From a checkpoint of a small mixture-of-experts model trained on Wikipedia: 1 pick a token.
Below are experts of layer 4 (counted from 0) of a mixture-of-experts language model. Rows are named gate (a neuron's input weights, with its number), up (a neuron's input weights, with its number) and show model dimensions 128-255. Each number is 128 + 24 x the weight over its row's rms, rounded and kept within 0 to 255.
Before each expert's rows: a language model's description of what the expert responds to; "gets" lists some tokens that make up at least twice as much of what it gets as of all text. This comes from a sample of Wikipedia text that the model never trained on. Tokens count by the router's weight.

# expert 5
It responds to: The == and === markers that open wiki section headings after a line break, plus the word the and capital letters L, T, I.
gets: " the", " L", "\n", "==", " l", " T"
gate0 [ 89 210 113 162 134 160 134  98 143 103 111 126 153 153  87 150 137 185 128 101  83 104 144 117 127 111 131 123 114 154 168 150 124 149 149 137 117 135 143 146 115 132  90 153 145 107 161 136 129  93 144 101 103 145 116 115 157 130 145 131 123  69 128 110 116 153 145 121 109 111 134 161 160 143 141 135  76 149 122 124 166 174 114 130 144 128 127  92 130 125 145 117  99 123 131 134 119 129 125 130 124 100 155 156 141 101  85 112 124 145 140 148 174 155 128 138 159 120 186 145 154 125 138 162 106 175 132 130]
up0 [123 134 175 149 101 151 145 102 127 148 120 128 152 135 137 140  99 141 103 171 112 131 156 151 132 116 131  89  85 104 124 162 137 108 111 126 142 102 133 154 133 168 194 146 139 103 126 113  78 107 154 126  97 100 113 138 150 120 140 153 125 148 129 145 137 127 123 135  73 130 113 134 155 120 119 120  99 129 121 147 129 111 165 105 123 119 148 179 129  88 163  88 188 126 145  96 151 149 128 145  81 143 112  89 110 132 113  90 113 104 115 135 131 132 130 140 145 105 118  85 140 132 147 103 176 163 116 160]
gate1 [137 128 138 114 153 109 132 183 126 111  82 116 115 109 126 146 183 142 137 130  99 112 144 170 119 133 138 158 165 145 166 146 148 129 131 120 144 129 143 133 145 122 113 159 137 141 193 120 161 178 140  98 110 139 138 106 167 139 150 148  89 116 123 145 134  98 120 127 168 147 104 134 135 164 107 191  91 120 183 129 185 161 128 125 136  97  96 113 109 150 150 146 132  95 153 140 166 112 160 121 172 113 134 160 163 122 154 137 106 145 132 115 166 155 121 134 121 145 131 109 106 116 139 140 122  81 115 159]
up1 [ 86 140 106 152 147 136 136 126 134 168 121 139 114 122 105 114 118 142 169 100 124 136 116 141 126 105 109 171 111 115 108 139 162 126 118 122 157 109 156  95 146 146 142 110 149  75 161 131  79 139 146 114 118 121 154 147 115 136  77 118 102 118 116 142 115 133 152 101 126 181 114 108 141 154  95 136 113 152 124 102 109  73 109 145  95 134 177 141 123 108 129 137 104 130 113  91 183 121 123 140 130 144 105 160  94 123 115 175 153  81 116  90  93  90 121 131 136 169 115 117  99 114 129 132 130 148 145 130]

# expert 1
It responds to: Inner or final pieces of names and words after a stem, such as ost in Pentecostal and Acosta, ff in Jefferis, urg in Salzburg.
gets: "it", "en", " was", "3", "ent", " is"
gate0 [145 126  82 186 131 125 160 154 131  73 111 134 103 164 122 123 108 129 127 118  77 175 149  92 116 160 141  97 142 124 128 137 139  98 100 139  76 122 128 130 136 122 122 117  98 113  74 117 139 201 103  99 121 149  88 110 134 120 151  98 128 137 133 168  87 164 134 101 102  87  96 115 144 113 116 140 114 158 113 107 138 100 119 134 147 124 155  81 119 144 100 153 156  94 150 117 146 132 142 129 146 128  79 150  92 125  84 147 144 151 125  77 152 127 132 118 133 118 153 108 162  97 103 121 142 127  87 168]
up0 [161 119 129 137 143  93 132 121 108 154 130 115 150 122 123 123 115 159 122 139 122 148 114 112 140 131 129 152 125 150 135 160  80 150 127 118 133 115 112 146 113 151 124 141 119 146 129 100 140 116 153 158 135 172 133 140 129  97 131 146 155 143 120 103 160 137 129 166 150 158 152 100 128 163 106 116 167 109 100 131 139  85 157 119 154 126  53 147 176 112  94 117 108 159 133 154 142 135 111 153  93  83 146 134 134 116 198 107 174 124 160 146 116 118 111  89 115 130 134 119 133 190 154 145  99 121 154 138]
gate1 [174 135 114 142 152 137 165 111 143 103 113 110 131 119  95 146 150 104 145 101 117 135 102 115 124 111 148 134 157 129  91 135 134 125 130 129 130 109 134  96 114 195 108 145 153 117 128 111 177 124 134  89 146 122 123 113 138 173 134 156 145 122  93 127 119  83 117 117 136 119 102 128 178 125 173 116 120 124 139  81 125 112  78 120  96 168 146 111  87 133 150 141 134 105 100 150 110 126 121 137 150 144  96 174  77 104 156 119 163 133 141 118 138 123 154 144 168 125 107 112 179 101 155 107 114 141 123 128]
up1 [126 143 146 159 107 138 106 112 101 178 100  82 144  89  94 116 196 121 109 133 141 148 131 122 139 120 103 137 100 129 127  67 182 118 158  90 136 173 133  88 131 162 104 116 137 110 121 165 144 114 161 132 160 137 117 115 103 150 170 132 121 150 181 123 116 123 151 105 168 179 145 117 103 162 115 163  95 144 156 138 144 151 165 127 123 157 147 111 122 125 154 102 110 115  73 105 115 145 122 122 154 157 132 127 125 137 165 155 113 109 131 100 131 151 126 159 134 140 216 140 112 124 121 119 122 141 151  95]

# expert 6
It responds to: Middle syllables of words followed by suffixes such as -ution, -ed, e.g. e-vol-ution, al-c-ohol, s-av-ings, plus digits inside numbers and times.
gets: "c", "5", "4", "on", "ol", "re"
gate0 [167 141 154 130 168 119 110 137 163 155 128 156 133 145 115 104 110 118 112 159 104 135 139 124 144 125 107 132 120 161 177 156 124 149 117 136 143 117 121  98 131 116 109 116 113 152 108  77 135  88  81 157 147 164 106 120 160 120 145  81  70 141 116 154 123 112 123 150 163 147 125 114 130 132 157 172 153  97 129 115 162 162 123 135 161 161 113  76 130 144 143 164 161  84 122  98 133 116 129 102 127 112 128  91 137 107 134 135 129 156 125 119 163 149 167 123 136 140 176 143 141 100  78 141 117 105 161 128]
up0 [135 115 162 164  90 123 149 114  65 129 149  87 130 131 166 113 155  73 129 125 112 132 126 148 151 130 169 116 144 138 148 151 111 152 102 107 106  78  95 158 116 110 177  90 131 107 141 162 125 173 188 123 117 122 178 114 141 162 142  95 127 121 165 136 123 114 173 135 102 120 100 136 152  76 114  85 136 168 124 155 117 123 152  71 167 131 122 173 165  89  93 105  89 130 103 144 136 117 127 152 140 127 100  81 117 172 153 143 158 128 148 124  99 128 142 157 128 138 103 111  78  89 114 112 144 126 135 149]
gate1 [160 130 118  66 131 120 115 115 129 117 126 134  99 107  98 146 128  82 114 141 119 155  99 134 137  94 177 114 187 188 112 121 121 126 147  88 154 147 138 134 103 124 103 115 135 155 147  98 124 173 164 122 147 128 123  71  78 100 135 127 119 131 100 136 124 155 136 113 143 121 166 135 142  69 120 104 137 138 150 127 107 151  90 132 126 178 116 141 147 191 130 113 132 158 104 110 138 150 138 112 132 159 171 144  89 118 160 124  91 140 149 139  91 130 113 139  92 134 100 144  81 169 128 133 109 156 152  91]
up1 [142 101 144 115 161 127 165 120 131 167 152 103  78 111 172  95 125 153 155 158 155 148 115 144 155 130 126 114 150 107  94  83 113 143  92 150 147  81 136 153 169 112 121 127 141 145 140 156 152 114 135 163 128 160 109 128 161  98 145 168 120 128 117 139 113 124  79 171 106 107 133 135 138 144 103 135 110 114 166 111 118 149 138 164 151 130 157 169 109 120 131 150 140 117 122  73 122 121  89 154 164 149 117 102 160  61 113 148 114 106 109 125 121 138 121 127 104 107 113  93 121 149 113 110 129 129 161 130]

# expert 11
It responds to: Mainly the preposition or infinitive to, as in to FVL and Planned to visit, plus a, on, by, from, and hyphens.
gets: " to", " a", " p", " on", "-", " by"
gate0 [115 184 117 136 112 127 140 139 205 131 165 144 160 112 139 114 132 191 127 133 123 121 156 109  93 137 125 131  75 116 126 132 120 147 120 132 128 160 142 108 160 111 143 150 111 117 154 105 145 123  77 169 137 167 125 151  94 158 117  80 102 137 160 147 132 137  93 111 113 114 135 135 154 142 173 109 160 132 131 109 146 141 120 128  84 117 150 129 101 127 132 172 137 125 128 125 175 123 141 120 128 167 114 141 129  57 142 107 133 147 130 109 131 159 145 130 153 122  87 107 122 184 121 110 114 167 125 117]
up0 [134 119  93 156 116  92 132  90 110 126 136 148 117 107 162 170 158 135 164  94 141 128  95  99 165 136 188 121 119 130 117 132 153 120 125  78 116  79 159 105  80 163  78 124 125  97  98 131  95 166 128 163 145 121 107 101 117 122 112 136 118 147  92 135 136 114 126 143 135 134  77 123 156  84 154 127 114 104 126 155 123 106 107  98 116 123 150 121 122 149 108 134  98 119 149 147  99 146 125 114 131 106 163 103 129 122 192 143 156 133 125  61 151 153 120 115 103 102 123 118 147 109  94  83 102 133 163 153]
gate1 [112 117  97 128 176 116 124 106 135 141 163 149 108 139 138 124 180 153 154 102 116 173  73 122 170  77 129  85 136 127 117 138 131 118  87 118 145 109 124 137 139 160 134 101 103  90 115 137 140  74 144 144 147 129 143 159 120 118  74 137 130 105 142 145 114 141 103 155 124 176  97 144  99  94 169 122 124 101 101 163 122 135 126 143 123 103 106  90 157 130 144 112 142 168 116 157 106 150 118 170 140 106 131 104 126  90 147 151 130  97 144 132 105 147  99 110 140  79 117 138 146 114 115 148 140 155 116 135]
up1 [ 99 106 157 111 145 110 132 107 116  99  99 133 117  90 116 136 114 134 151 127 147  97 140 134 117 138 125  97 151 154 167 132 134  92 155 122 138 121 134 135 123 142 110 146 100 147 111 101 114 164 139 103 134 120 107  76 137 132 158 101 126 131 123 119 160 117 148 100 127 107 182 148 127 121 116 139  99 151 140 118 119 113 155 127 126 150 161 137 113 112 126  77 127 125  95  92 151 103 169  97 116 105 152 113 118 132 105 130 152 145 102 102 184 118 110 122 122 140 148 133  99 148 132 143  63  95 123 140]

# expert 9
It responds to: Possessive pronouns his, her, their, its, and opening parentheses before measurements, as in (3,921 ft), plus first pieces of capitalised names.
gets: " (", " C", "a", "'s", " his", " E"
gate0 [138 153 138 108 113 166  99 131 131 102 158 131 107 155 137 123 150 128 140 147 129 142 149 145 155 106 127 154 111  81  79 117  72 174 152 174 128 142 109 143 110 172 106 159 186 120 141  97 112 133 131 116 145 111 126 124 126 127 121  78 134 136 143  66 135  97 165 111 136 117  77 127 124 134 117 124 142 160 109 130 135 102 139 128 140 133 112 129 136 121  79 100 104 102  83 106  97 129 111  99 153 127  99 146 155 167 124 107 145 116 116 134 125 113 141 133 115 156 185 162 150 128 120 101 163 130 106  82]
up0 [ 93 147  96 152  81 132 128 134 115 160 201 159 120 145 172 165 141 121 127 153  93 122 160 170 133 127  73 127 146 159  77 135  98 130 133 154 102 134 141 110 136 103 141 131 138 128 165 114 111  97  89 144 105  70 160 115 169 121 125 148 170 120 118 122 139 118 126 108 115 134 142 138 162 113 122 102 136 152 159 145  95  69 134 153 130 116 134  99 131 175 141 157 122 133 113 138 124 144 129 124 116 120 126 131 119 147  92 127 138 101 104 115 129 147 137  78 112 148 128 174 169 130 170 115 131 136 161 131]
gate1 [133 152 144 136 114 111 156 146 137 129 137 130 124 141 126 106 164 152 136  90 116 102 174 101  49 131 128 122 166  85 165 135 139 148 110 161 110 129 135 103 129  94 128 108 144 155 106 130  95 116 115 143 153 124 110 123 120 160 138  89 106 158 107 131 138 174 130 100  98  87  87 120 142 144  98 139 109 131 100 115 140 124 148  81 147 117  89  94 114 144 173 136 121  94 112 141 131 125 116 119 146 130 115 156 125 137 175  82 137 188 148 125 142 125 135 119 133 138 113  77 126  90 103 124 123 147 186 141]
up1 [134 113 110 145 114 112 146 132 109  95  88 117 119 112  96 151 137 129 136  99 149  89 111  88 119 119 113 112 177  94 126 122 140 148  94 139 149 120  93 140 145 133 124 118 157 106 139 139 102  83  57 124 138  61 161 109 131 135 133 157 162 135 128 169 117 164  98 107 148 148  72 126 138 123 113 181 142 155 119  99 153 149 142 122 156 125  91 143  94  95 135 114 142  96 128 116 117  90 149 108  81 190 146 135 118 128 121 148 116  99 122 140 104 138  98 142 190  81 109 112 147 112 127 127 129 109 113 125]

# expert 12
It responds to: Closing pieces of names and words (At-l-as, faith-l-ess, Cranst-oun, Spirit-ual) and participles after was/is like named, called, built, known.
gets: "l", "ed", "h", "n", "ial", " 4"
gate0 [109 157 100  81 159 130 121 105 116 125 173 128 166 111 104 136 145 122 110 117 139 124 131 124 136 140 138 151 146 163 148 127 132  99 124 114 153 143 128 154 152  83 131 119 119 133 135 132 133  87 130 135 170 110 105 135 118  96 115 116 125 145 134 127 160 125 124 167 125 122 138 118 137 121 114 115  98 146 132 131 126 104 147 145 106 173  95 107  81 111 182 118 118 138 141 112 128 132 142 123 149 116 162 159  75 110 153 125 155 143 151 143 132 180 108 136 148 105 161 102 144 179 105 141 132 152 142 135]
up0 [ 85 130 144 123 141 104 153 168 141 135 143 103 168  94 134 110 112 104 126 110 118  95 155 106 178 137 106 115 117 104 119 137 107 140  85 116 107 129 111 167 128 154 128 127 143  93 147 147 139 111 127 165 137 142 151 128 122 139 138  99 131 138 116 119 112 110 135 132  90 144 125 132 114 125 145 119 112 130  97 198 126 153 143 171 122 142 154  76 125 172 169 138 131 130 154 114 146 138 191 118 105  97 127 143 131 161  99 153 160  97 152 115 130 153 155 154  92 115 135  91 116 167 125 121 135 100 157 132]
gate1 [182 135 105 146 155 123 116 155 135  89 180 134 133 130 142 145 131 174 116 198 145 103  90 126 148 116 132 111  82 160 134 154 174 108 142 113 131 122 146 125  87 112 149 118 138 144 134 105 105 116 107 110 134 105 138 174 109 124 123 106 107 114 115 150 152 121 108 123 124 102 111 130 108 100 135 139 153 165 180  96 167 142 134 152 105 102 143 113 120 142 134 172 131 149 118 154 149 139 117  93 142 112 145 161  76 125 163 174 104  73 109 134 102 151  91 130 145 147 139 126 140  55 123 142 114 110 116 138]
up1 [138 138 104  97 129 134 141  74 134 102 116 112 168 153 128 154 136 144 140 103 127 146 137 143 129 118 111 110 138 102 116 154 130 103 139 146 103 180  99 138 116 145 106 153 106 119 133 129 143 148 112 121  99 158 160 124 114 138 111 142 154 143 124 101 127 154 149 111 119 151 108  76 139 187 151 131 101 159 152 152 110  59 121 116 158 129 118 115 148 112  97  76 121 122 150 124 107 117  75 187 140 123 148 117 126 140 116 148 115 134 124 120 167 123 117 146 112 125 135 134 125 132  94 110 148 145 147 110]

# expert 10
It responds to: Commas after names, years and words in lists, table pipes, and words starting with f or F such as field, food, Finance.
gets: ",", " F", " f", " |", "e,", " h"
gate0 [100  93 155  49 146 136  99 107 152 154 115 121 123 126  93 108 128 158 121 126 132 150 116 137 160 125 132 103 122 154 106 110 128 124 137  97 160 115 102 132  87 143 120 160 153 151 125 121 114 150 151 138 133 131  98 115 140 135 106 138 103 155  86 121 147 127 140 157 124 147 147 129 172 134 110 142 102 120 137 136 142 109 146 148 175 150  97 114  99 105 186 120 138 134 141 117 158 154 121 152 134  76 119 125  81 154  82 103  95 142 134 143 119 115 162  90  94 107 142 132 134 119 137 134  94 104 126 121]
up0 [169  90 146 153 124 164 160 143 145 106 138 135 128 148  87 116 113  97  99 169 123 112  81 104  77  69 114 160 132 167 159 135 124 102 168 146 101 136 125 114 153 128 116 129 182 127 126 120 114 132 158 110 142 103 129 128  90 155 114 113 143 150 124 120 152 167 125  77 115 136 148 106 158 170 141 102 143 115 100 153 128  94 105 130  88 106 119 106 152  85 113 148 131 117 104  97 135 145  99 126 173 114 103 172 122 106 123  69 120 189 146 132 136 142 124  83 169 164 127 143 112 116 105 154 147 149 171 101]
gate1 [139 130 103 131 130 100 142 156 111 145  78 144 118 150 126  90 161 139  87 167 151 115 137 151 114 107 112 113 100 118 148 158 163 132 103 134 127  72 160 166  92  90 167 128 113 109 137  95 150 108 128 100 101 114 128 170 131 117 180 121  91  83 152 126 123 128 103 159 118 137 129 136 130 119 132 139 174 122 119 141 150  85 105 101 104 173 143 162 144 157 147 169 108 148 107 141 155 133 155 106 161 152 112 104  95 119  99 131 137 158  92 104 111 147 123 142 105 160 110 109 111 108 169 105 129 126 140  95]
up1 [147 124 139 175 116  65 122 106 100 129 164 173 113  96 135 179 103 139 138 113 134 154 150 182 152 171 122 135 114 163  95 141 121 115 145 152 120 130 124 122 127  66 135 114 109 132 120 129 106 145 101 116 137 144 146 107 145 180  93 134 158 140 140 132 124 161 141 166  98  93 194 140 124 143 137 109 151 118 117  96 135 178 137 153 130 104 131 150 150 115 140 120 169  90 132  61 159 152 114 126 125 139 115 125 100  72 124 105  95 134 104 110 154 116  92 130 132 156 134 182 106  90 159 113 120 114  93 121]

# expert 15
It responds to: Line breaks ending list and table lines, and endings ing, ings, as in things and Nothing, plus nouns building, house, work.
gets: "\n", "ing", " ", "|", ")", " S"
gate0 [126 148 133  82 127 132  81 147 162 118 105 143 108 140  84  93  94 104 132 143 183 150  98 121 135 140 163 124 172 115 124 121 139 126 148 154 138 134 106 125 126 137 115 116 142 145 104 120 164 140 132 109 127 100 135 141 127 113 158 102 134 143 144  94 151 134 127 142 152 122 120 164 137 180 181 180 159 165 134 164  99 156 102 107 158  98 112 112 107 131 146 180 118 140  76 138 146 115 187  95  69 117 158 123 140 167 115 142 141 115 127 103 168 134 130 187 128 140 131 129 117  96 116  94 126 115 153  80]
up0 [145 113 116 113 147 137 114 129 135 148 100 123 148 111 129 143 129 110 119 103 105 141 118 120 112 116 128 168 111  82 143 116 126 111  92 104 125 144 126 115 139  92  84  97  48 154 146 139 139 123 124 127 102 180  92 136 124 117 112 184 149 135 173 134 148 145 149  88  69 125 142  91 160 155 139  63 107 132 124 145 117 116 116 120 138 129 127 108 102 122 142 112 129  81 141 127 139 115 165 178 117 167 150 137 172  91  98 106 129 119 109 121 150 146 161 117 142 119 114 111 152 140 184  97 100 194 101  99]
gate1 [183 122  96 116 147 159 133 129 138 127 161 106 122 114 156 161 131 142 107 113 127 131 121 144 117 193  97 178 146 128 152 172 169 102 122  94 197 161 155 107 131 166  92 174 172 142 134  90  84 122  91 113 169 156 139 118 135 130 137 154 129 136  96 164 148 169  99 111  94  90 101 123 137 141 129 112 161 139 137 132 134  94 153 156 133 165 130 143 134 127 107 172 136 130 105 141 154 114 134 149 145 184 113 143 104 128 126 129 160 162 142 147 145 145 135 116 105 112 124 111 130 133  97 153 160 107 118 120]
up1 [172 134 134 130 157 166 115 128 122 123  88 127 148 144 119 116  99 113 146 152 139 125 143 125 136 139 108 142 171 122 129 160 154 100 166 169 138 134 129 156 136 115 128 188 129 138 160 100 127 127 162 143 159 104  97 100 122 146 143  85 133 122 104 166 169 128 116  89  72 124 148 125 128 160 129 128 103 160 129 137 156 170 127 119 115 137 115 119 161  95 145 119 122 176 150 109 185 163 172 103 141 129 133  89 132 134 125  81  91 135 106 143 155 122 174 163 171 129 115 104 115 108 161 131 137 139 128  75]

# expert 14
It responds to: Frequent function words like the, in, of, were, became, including, and -ly adverbs, plus final pieces of names in tables, e.g. Iraq-i.
gets: " the", " in", " |", "i", " is", " of"
gate0 [102 153 165 125 123 101 118 133 160 100  94 171 130 107 152 132 171 168 146 117 134 132 114 161 154 164 134 133 160  91 141 138 122 145 106 114 139 115 131 117 145 181 152 165  97 145 145 124 128 109 138 131  77 141 139 123 108 130 112 165 124 100 124 163  95 154 114 119 169 120 122 130 125 128 141 101 124  90 126 120 161 112 101 112  98 182 160 140 113 137 105 116 168 146  93 125 117 147 129 109  97 173 171 117 116 144 126 119 163 112 134 119 125 128 112 114 127 116 115 148 127 111 147  80 140 137 125 120]
up0 [182 128 144 146 125 134 142 115 151 107 128 118 171 171 133  88 125 120 129 166 142 114 129 112 109  91  87 119 139  93 122 161 160 131 141 109 115 129  81  91 125 184 125 186 120 149 142 140 157 137 118 149 113 133  85  89 121 110 127 103 123 139 129 129 146 146 139  96 138 115 116  58 129 124 186  97 114 132 125 137 120  89 141 114 123 142 113 136 141 101 106 120 162 115 170 106 140 119 126 177 123  77 100 104 136 151  88 105 113 140 103 142 139 163 139  73 181 109  94 146 105 115 117 102 148 101  67 154]
gate1 [130 149 136 162 126 170 195 102 120 165 126  99 130 135 164 131 146 110 135 157 187 141 112 151 141 152 103 205 137 104 154 123 128  86 103 150 131 140 102 154 143 102 141 125 187 106 115 130 125 129 168 160 114 114 111 125 133  88 105 123 163 127 149 112  86 145 115 121 113 146 152  98  87  93 120 102 123 144 141  80 120 128 119 122 172  85 127 114 100 156 153 104 118 114 102 143 109 115 173 131  96 152 136 140  66 152 141 120 121 127 140 124 116 132 113 131 142 143 118 106 143  78 181 154 118 130 126 144]
up1 [106 125 114 117 120 121 181 126 147 156 104 101 137 116 151 115 157 140 156 124 159 126  85 168 140 153 119 149 105  99  90  77 126 100  92 168 125 140 117 125 130 107 140 100 199 108 117 152 127 172 165 181 111 134 132  99 152  81 127 105 194 151 163 125  82 153 134 151 118 165 149 105  98  66 131 154 120 126 133 146 150 166  97 121 159 119 114 124 139 142 148 153 113 122 110 142 121 155 178 163 134 141 129  96  87 167 112 106 126 103 140 132 123 138 125 157 162 140 143 147 143 118 142 139 132 101 109 126]

# expert 7
It responds to: Initial capital O and word starts in infobox labels and table cells, such as Overall, Operational, Occupation, plus endings like -ation, -ional.
gets: "s", " O", " D", " The", "O", "y"
gate0 [ 87 144 123 130 165  79 143 162 132 152 147 122  91 108  97 119 152 120 150 139 101 119 133 108 166  77 156 106 122 161 124 118 107 158 121 119 154 112 163 142 111 113 146 141 148 130 161  88 124 127 128 112 121 120 124  99 127 140  76 118 158 119 126  73 163  91 144 117  92 150 113 145 149 119 153 116 138 104 131 150 132  98 124 123 126 124 121 144 111 181 140 148  99 148  94 133  98 165 126 110 150 103 157 141  82 124 152 107 143 199  99 136 102 149 108 119 154 153 153 120 130 112 128 133 111 124 100  92]
up0 [142 134 108 105 128 139 142 135 124 156  94 129 142 134 121 126 124 132  91 103 134 143  94 154 119  79 112 123  88 151 180 148 162 145 121 176 102 149  99 132 130 124 155 142  95 146  98 119 118 138 153 148 138  76 174 116 151 145 104 125 144 154 108 162 149 123 150 115 123 152 113 112 140 123  93  82 135 133 148 117 127 135 158  98 137 138 122 165 115 146  98 158 164 146 115 135 129  83 207 122 125 146 108 124 143  94 129 195 133 148  75 102  91  95 131 117 125 151  96 138  87 123  96 149 103 130 138 139]
gate1 [150 160 106 112  92 118 152 108 142 102 113 150  98 123 135 139 153 142 146  88 113 142 130 121 121 103 104 153 127 149 139 122  84 138 118 155 136 135 141 135 127 146  84 147 134 128 159  94 149 113 127 103 129 154 114 138 139 161  90 120 118 107 134 151  88 145  96 165 140 113 176 129 133 161 142 126  92 151 100 113 180 145 100 172 153  96 115 129 123 126 118 148 185 154 161 159 114 142 143 144 134 134 118 175 133 106 144 117 100 130 157 123 104 165 137 127 146 125 161 131 154 139 101 148 147 114 147 162]
up1 [113  85 144 141 146 117 105 150 161 142 109 128 142  94 159 110 113 135 121  86 111 119 146 104  78 124 122 169 100 151 108 111 136 119 108 122 117 139 132 132 118 133 111 126 131 130 145 128  85 136 130 153 105 135  88 105  94 101 123 159  86  65 127  86 163 122 146 127 131  94  72 114 150 161 159 155 185 148 158  97 125 139 113  81 131  87 128 137 104 127  89 154 130  98 109 120 128 116  84  95 139 144 144 151 131 118 141  96 130 140 145 138 195 145 121  82 160 126 100 101 144 114  78  66 128 171 155 100]